config.toml
n_layer = 8
d_model = 128
n_experts = 128
experts_per_token = 2
d_expert = 64
d_shared_expert = 64
activation = "swiglu"
moe_layers = [0, 1, 2, 3, 4, 5, 6, 7]
router_score = "sigmoid"
normalize_top_k = true
routed_scale = 1.5
balance_loss = 0.00105
balance_bias = true
router_bias = true
shared_expert_gate = true
init_std_router = 0.00911
lr_router = 0.00095
n_head = 2
n_kv_head = 2
head_dim = 64
vocab_size = 8192
norm = "rmsnorm"
norm_place = "pre"
norm_eps = 1e-05
positions = "rope"
rope_base = 10000.0
rope_fraction = 1.0
qk_norm = false
attn_scale = 0.125
tie_embeddings = true
parallel_block = false
init = "normal"
init_std_qkv = 0.0502
init_std_o = 0.0502
init_std_up = 0.0502
init_std_down = 0.0
optimizer = "soap_variant"
lr = 0.00826
beta1 = 0.95
beta2 = 0.98
weight_decay = 0.017
lr_head = 0.0076
grad_clip = 0.5
warmup_steps = 200
schedule = "wsd"
decay_fraction = 0.63
decay_shape = "linear"
final_lr_fraction = 0.0
batch_tokens = [65536, 131072, 196608]
seq_len = 1024
doc_mask = true
train_tokens = 522600000
steps = 4490
dataset = "wikipedia_en"
Below are experts of layer 3 (counted from 0) of a mixture-of-experts language model. Rows are named router (the router's row for the expert), gate (a neuron's input weights, with its number), up (a neuron's input weights, with its number) and show model dimensions 0-127. Each number is 128 + 24 x the weight over its row's rms, rounded and kept within 0 to 255. Numbers have three digits each.
Before each expert's rows: "comes after" lists some tokens at least twice as common just before its tokens as in all text. This comes from a sample of Wikipedia text that the model never trained on. Tokens count by the router's weight.

# expert 20
comes after: "-", "|", " |", ".", "===", "=="
router:138161146122173152202138147149147123123117120125104163123097115141147151098139139101151089176153122133136086105128140172190140098133143122179131089124137135119120133178143117142114123101135142134135140106153188097105110148118152124099116124120106133125146092124106122136109118138133135135155116070096145116120104097077164144084133121136145126159117159103136145117096108117167110138106
gate1:119163119115145155145112150134154097147126100120158152158119154152148060118110140120119096155119172131090162101125176109166109136149160087124134116140145136120124102149107174109069146158114125124133104112131070153189131159122143154139103146063102122124132120132135143145149125150141131124127140107125165124126088100122114115142175161091127095165150144127162116131118133129129128139106
up1:134122105206098135148117152098132119153087097076139130110112105155113143116134157102154132169137167126110141122106135130117155124123101076146117102148131118136095124161130143135114110134141142132097160122145115142151136144158091138121114136115141148125155149165131107164143116136153171125115148136138161161104173111148076103154121141159171129094140068180109103153106106155154112112123
gate2:102124178134140114108149120114116149135159128134075118085132099148119150158125126182119127136120110121129152184119092141124109154123146120150101105129124140150165127140106121117109104102095100088161086092109176120204164092141121143108117179114163121125153111137116120093125117121137150162146139109158138142148089135187123114117149118155122087119124131136158158137120093103125103117114
up2:128125153138105141172150181109133129125137141114130109136140143145089128181121123128157098161139103116051107155144109140137142152137142158180155141132130151094131158102136130112150104090108081105160122161132108091144122105143154111140161158136123189157155144141145121120145123087109128165149105144127133108113177127155134104163127071084118111128147122128126128149115086111128130117113

# expert 3
comes after: "0", "3", "5", "6", "1", "4"
router:149127128129154107130106139124127108096161134118130127131090134143127102128164111112116111139090173099141153090134093135155152122125137155161152111104115152121124132150114167119139100107140163157107113149115173102130099164119147169102067132110163108115116103131090130151134155104128076149128114096080149109109152132093139158129155125131134176113176150126078126142126094071163112145149
gate1:135148080123132122123162117117133133131094143107109138151130097129105098125115122107135131169098142121103146132135100136140102116134146144088092167133114144099152144103137148122121121157160136074156115185163091169124123124108108134118082073132087099107151134127163171103099155163121128119126130066112140101071113084152104108147152101126127126121161144120151136108111151110153158103137
up1:131129122185102114105096124127178109155152149105120129122150085104098095108156106135117153130122133109148124115149107129136184156125107133184113121153106083149147123081130144122154121113097192130134128159149124110118135118136152114129123150095147157129086149109148137078108142130152148173152112110127144148107182159117140125143136152145139152105112132121096108165103091091116166100151
gate2:131116122170174103101136124117111115185129117122085064123084151146137158120166097174114105158092123131136140135159095137145125133111111113174118109098096152109122139166104117100108131156135180140119132149137141129120134161145140150129126090120104111112142166074150093133122118187165136104122115119126093176105146127122130149129145164133139137102159119119144103125121151144109130127180
up2:117160136117097155190143105095146141124141108138134140119126099123123122152124179067140130132164127098083142135102124113130152151116150139133132151148123138111125123060109160114126102146103101107127127095099092148109128100121100131129141184133152167153124114177139132144168107094098075141147123108118140089168110138160124117148132146084141133144155145131136138138150111118179094160112

# expert 55
comes after: " ", " —", "0", " –", " •", " —;"
router:158153086151124114134089139108114118116133105101127116132126126151089120115155146082153096119148137092121128099151130169117160129143131148163148121079132145094117113181128156116141152079130117133129165123110136139138134146120140161137115189122155124120080108141088108147130161123130090155146116100115153112089128081099136128084125148158141164129165161099125166128093105120181114115149
gate2:138154123184095139105125099111082129113068110139095094143113187121138117128145105152107109125121124120101105110140060107156143119110115127126136126082158115138121132127122112100162152139160137127134145097119121112133148137069187125132105155105110149139135163098124132172120124146144114153133130086147135170147101146165115099138164151123119134155127153136122089120140135123074141171149
up2:126141159116134109171116147103164135119162103137148136129148116109118123126105145112169112167133171128145151167132172147115110146113133118139122111152091124132174140064117129130107116150137155136107115140126122119134096132165056141130166108148152142143128139149123151116141109155090118123148151126111146088081153108136156169157120067108152144083156111136172164107087135115161118114112
gate3:164140129145158093135117127103119087123127101145152126104104106119160101125146136122179122118098155077126127097130093159077114105097119101146138087130124150122082113141151134128160136114115130130154120158104139149148151143116123168079135088072143150170104124139120161102138150147135135129141111118101153166094109110135128139102115132120077180167117121102162171131104116166128152154138
up3:133078142130133164104148140127180111117109145114105119140113124137134160139084124148082149112093137135147130151114123123170124129136142121133122169127136127124176136117156126088109133139153124153109110100135142128077135170131139075138112136158139125161137132116186070155130063088125111140108113128162077103191147102117119093122119123124175077113129123124114115124131132124124131162113

# expert 62
comes after: " to", " and", " the", " a", " was", " an"
router:158130124130207136189114118086137092138130143131137150116171159156091088109127128110069123183103116121127130102131139097116159068146153130089136142123122124172128137173128138167146139103113149150143155124104154106109163148119134152104116114107122102126137142129109075125126105116126152152134138095102142107144089126115136102170113116099135150160115118137129122129119098130093142140094
gate1:131110100059134132143135131153144125124091120167153130117123135152130131146122121115136137118135144129105151072131096144146091147097146166084127189076150124112113130132115111131107151146158109147189082130125136149151137087135116137160148130076155102096157116088115157147145135153146136096144144083143162110122108121144104109133112100089096127106136137098092112100150121143139121165107
up1:128149144134091184091063170107115125141172093106133142125166095104155113139137105130164121073105160127121125114168129143190117101124124155154089129152112074128183140140139166100133112156122092155136159167152076123133124121123125142114130130099138129128132105130143128115139094155107165132130145115155138129137113126114115148135122121113114132105106123109102114140118104076156127130084
gate2:111154079168174144127115126102150099174131119173139105144111177131121122157114096153102167100134122124122159106167138141125124139121122159144069107100137172169145111131127158068114125160085171123141144077122130101105140139121129130153134149147101122120125140109133137125131097123126118156126109165116076144169157135158121117128153170152125099100125103138141155114136149121104147123168
up2:111118117146070139134160132157105102183121135120094145128135116125096149115115153113129133082145140102120134115125113118128154167111112147162134108188119101088102136116105132118151072101136129130127146114135154123165119131107123129101143124135158123178120112168167122146167116111131133155219130106167151111106111136149121117126099107147125166148156118140162148097150095112172125118110

# expert 57
comes after: ".", ",", "-", "=", " by", " of"
router:124165089108127135149158119138131081113123079127095133106102144137158104123129154123132119177116147124117128085147134133145133110197126153157097125138082107104129130168163131157070134089131149091098137127099162098138150120191140128148144157097124097129092103128119115143134089131111113140149109110103126119120150133144157144127070109123133109110170096155088160145108127130136123117109
gate1:089125074092126124146142099094098116144154081120164162131112124116119132133139147129145120119120117140127119088091169146112144149147093132124109167150147093097132218165135139145134097149141154166152123164118124132144132146103122157155122083146132114145127148141115092107128119133102134128079104149125154154114096104156114099139169156123108109138133127119093100109108069115138111154111
up1:147151122154169155146143137156129115095113152140175140115120113157076132151096097166150152101140138127122145131123119151175135151081112142130126090164111123176128075101105127166140093119136122142141128116147126148154122170120149127111107130135150144138100145133139145148124116111163132110174116100154150110146188152107120124118090128117158106072120098147137141176128141121195149130149
gate2:100179110139134116153136142111129160161117136116049117106108149176141135150131092117127139128116113108098115127154115113136151107142077094139117134076098125163133119094129141133123166104131122116159121123140116078134129137134159128184085149102169154141127136092151143141123141139143144107100105113131106095147166161114135113107140119093156108101123119143149173100109175089099129165129
up2:142139143135153126122111122108123115147164107143142105080130140118097109138113135059136105133111133147057139143158123090121144162124160130136128121113155146141124128079133142095116108120092164105148132143141130145132095129141150081140155165125104117109112150112173135078123141060132118143151077103117158169125113160157168118159139108116129117148126128092103097118102130089087124134106

# expert 91
comes after: "0", " |", "5", ";", "C", "3"
router:155127101108154142172108126140151104106144127164148133110067135137159143157157148126141118173097133118205151134140147142177135098165125147148149103127140127110118119161109133154146124107136148140144104096131164128128119123120143168111093139105124084118128119093119087127140116083131076138154110126119121116145114077098127157141109129102164126154121131137099159113076076111147117150106
gate0:105131120121144112178145155147136114164136105125144157121150092111119142128129131084149104120108151125139113146120140138083148130186104145124079138112170146157096177155118144111162110119121124147108152127153108179115158125132113142112109081103135099147131152076145165126117133104144135122127117138108150162185094128173100132092186131163142170119130157146126146126128108164107118158122
up0:108155109099118139106108101121170107138126146123129155124114122120110136137122131109132170096133130104132144101131136145129160139136147145126110120157139129173109138127132109109114128102107165192167139141126124167144126110153123150139107121110146067125104145126135112209132134110130134119169109171103176178189145101176112125126136142183157136124117126137097141088101078152143141102127
gate1:104150140113129095156130140089144119126094123129101154177136080116106108171157148111152172165153145112128116147120154164137089138124137146138126152107126135113134124093129085140136156118125144143126086147159120157107083100132167113112120123080119176147134128148122172132097160126131120118144098088148151101116129113103140136158144146137132170159133149118162095158117113145181126180173
up1:151141199128142115167114133114101101112103094117167101116114135127105124124139123101142125148154113157134128161162160160143124137109123131083124134165122151129150122148125194147137139121154120113118125151119127178089122103137126143140186152134129153147138181150157133117117087110113163140156121143133124122136149102124058129122112137171173115120078111135118109135094149083100093115125

# expert 54
comes after: "2", "1", "3", "4", "5", "6"
router:134131134148099128128133136136117118118163139116128147153124141173105148155146106092151111223134160113160139079099163126145149057146135152126164095110097117099113119145109164131131093127139156160091123150159124110121123124140132158088084140082153134117119108136117122114146118127126127144147113122110137124078093097107125151107123102156148115093159128130095106099129117095158092106133
gate0:114079112113156123155124121104131155129143160142145140104119110145143144156094110166121087154069172138137111125156109095165110134146119104155156097078142114176119178132142145169135090094111124086149093118153120131102126131128144084108108092114102134107107115134160150137093120111125102168100086129131118084141124112115105145142150144135108128123143152098104106171121118093134118168139
up0:137176150151104132076101142142102085157123132105131121137124117142074127157142110108117119129096165158126175140140125146086175108074122124140150125081144098101107170109125114115101118170152132171136142127137114123150143127128136141122108126097121091145082141106132075176127098134117100148131113128131121129168147126088116124110119174106140092160137097138096135118101128093089136109127
gate1:128132119111197102138121149114127136127119161154118136134126124135122086098162097136172117154141190126111093090113162113147120102137099158144140122141119117127146108141115141188109144140101139154161091125123109156141189115148124125064121105117144123078088097116158107159118108167150118139150171126111145130084097099128135128132100145099140157107134154136122105116101110139105119159113
up1:108087105145122123119066105141133141124112108095138140088121117146077107111200136144127126165097126118120139115146140140172139137139095191138134085181146118136147077157130133134114127144115109141139129111104092117135157115169152133095167118112144135096078120120135106147116122163153124125142124127116144086119104155133171134125112157138141128092140111100134085127167123137118116081099

# expert 68
comes after: "0", "8", "7", "5", "6", "4"
router:120138135103123119123106144116123133086134147105136178137097131121149106168154105131118116119092123120186148098088145116176168071138113155130138128130129114162153129160132144146137071136140182134134099125160138115136097134130147138080080104138128108084171106111134103153113129086138126157122142114113123104166125147124114142130126083118159104107131131111096154081146071107140129151117
gate0:091074103118130124123168124130102115120117147113138126116109141153126106130085164099115125102128162168125115115125097064113122175172118111200143095137117098161157147138114161130148091099093137108133107112143144145148155146129133136091161079126122120121144104146134113176130105123164120150144082116133145098149159153107152128137122104106113142095165122157127119159144127101145109166115
up0:148067097132121156107127124155129131156134166111160090164125172083115152126116083115157141127132137108098128175103096129123123110164131152113110131112145135107090104157116102156139085128124122128153103090182131106184131143126127152117114140082097128127131110107142087156106129154143124116157154148142128128129135135156107149109083142168133101170137141137128098096110100098138116087164
gate1:157163138139149103131128145101118131133119167140155142161176101107111141113137076127157141137122133121104090142105159128086084114148143159151115132096087131146132111160091135137108122135120157131117083139165113155149139123144170108126112074106148119125097123099145129117162101120109129146116137152106097121117114127140126136182157131105162139105128141101117135068053089150126089118105
up1:144171098136143137097116151152132147121116118121138106133065106099137097138114151120139128148154132104117153135117155135158162090133107167130128088167108118129148075159138103139095138130122152135148140161112137162117167130115099109158114116115116122114102083059165164113149117140122142136117126096168140159129097097135127127101136154168113146108135138076113121122131091095154157065128

# expert 34
comes after: " of", " in", " the", ",", ":", " at"
router:122122049111121148126121122081146111090169098119118198139122134122151118115133173109137108146115149094119125131140152166121156100172140122131127124138086178112126119173159135150125108104104124128102137148116164123117099114145121142099144130129141049108116104118100117139150121131137127136153121106098172129119156131092139143087097114162129133120127141137127122140123107128201136158115
gate1:112135153119163168118163099072119136115113139142134120102157146127134105101143132093154145137098121079138141068099109125117107134152101144090100164119154135129108175133112088117117153151163176149160099140089100159116106104117121157097133136153135114137150101145118114095103140124115144121094137075114139147095128124159118136104206126139129145103113147122116140094123086128136108144111
up1:132126121160114139105147120127148127105150149132108162137152089153076119180138137124131170122151156147128126129169150145126162191107115179108170101146094136170159125134124139129111153121130118126109158098130115145121159143145095117154101124078164156150117142124134175173135153126117143153182144153103146118125113103114085095169122138150144115099141146093111147123118095088151135114117
gate2:120143128106108144125137146171130129133134114117099102097121133121102109124172127113104093178107116094134152101143116156142131101148165125120095135104177128123123161089095096077121102106175133114132105078151160140103127148136123155138138151090091093133097121146138133148156127125140078153142159126150099147164136138187143101092112092103111083108116123148090150099123138111098146131137
up2:115114109133100141128139162077133083135151155125142122144107162137091158145143152108126107127132142128111150153119133170163144131122106091161171151112113098105083081104099151148163114144097150170157114113152128079162158096099119142163140099136095139117130137143171165106120148157126087138133089135104117112170145138128149087153102107080138131112109158133152134114120126124125124141085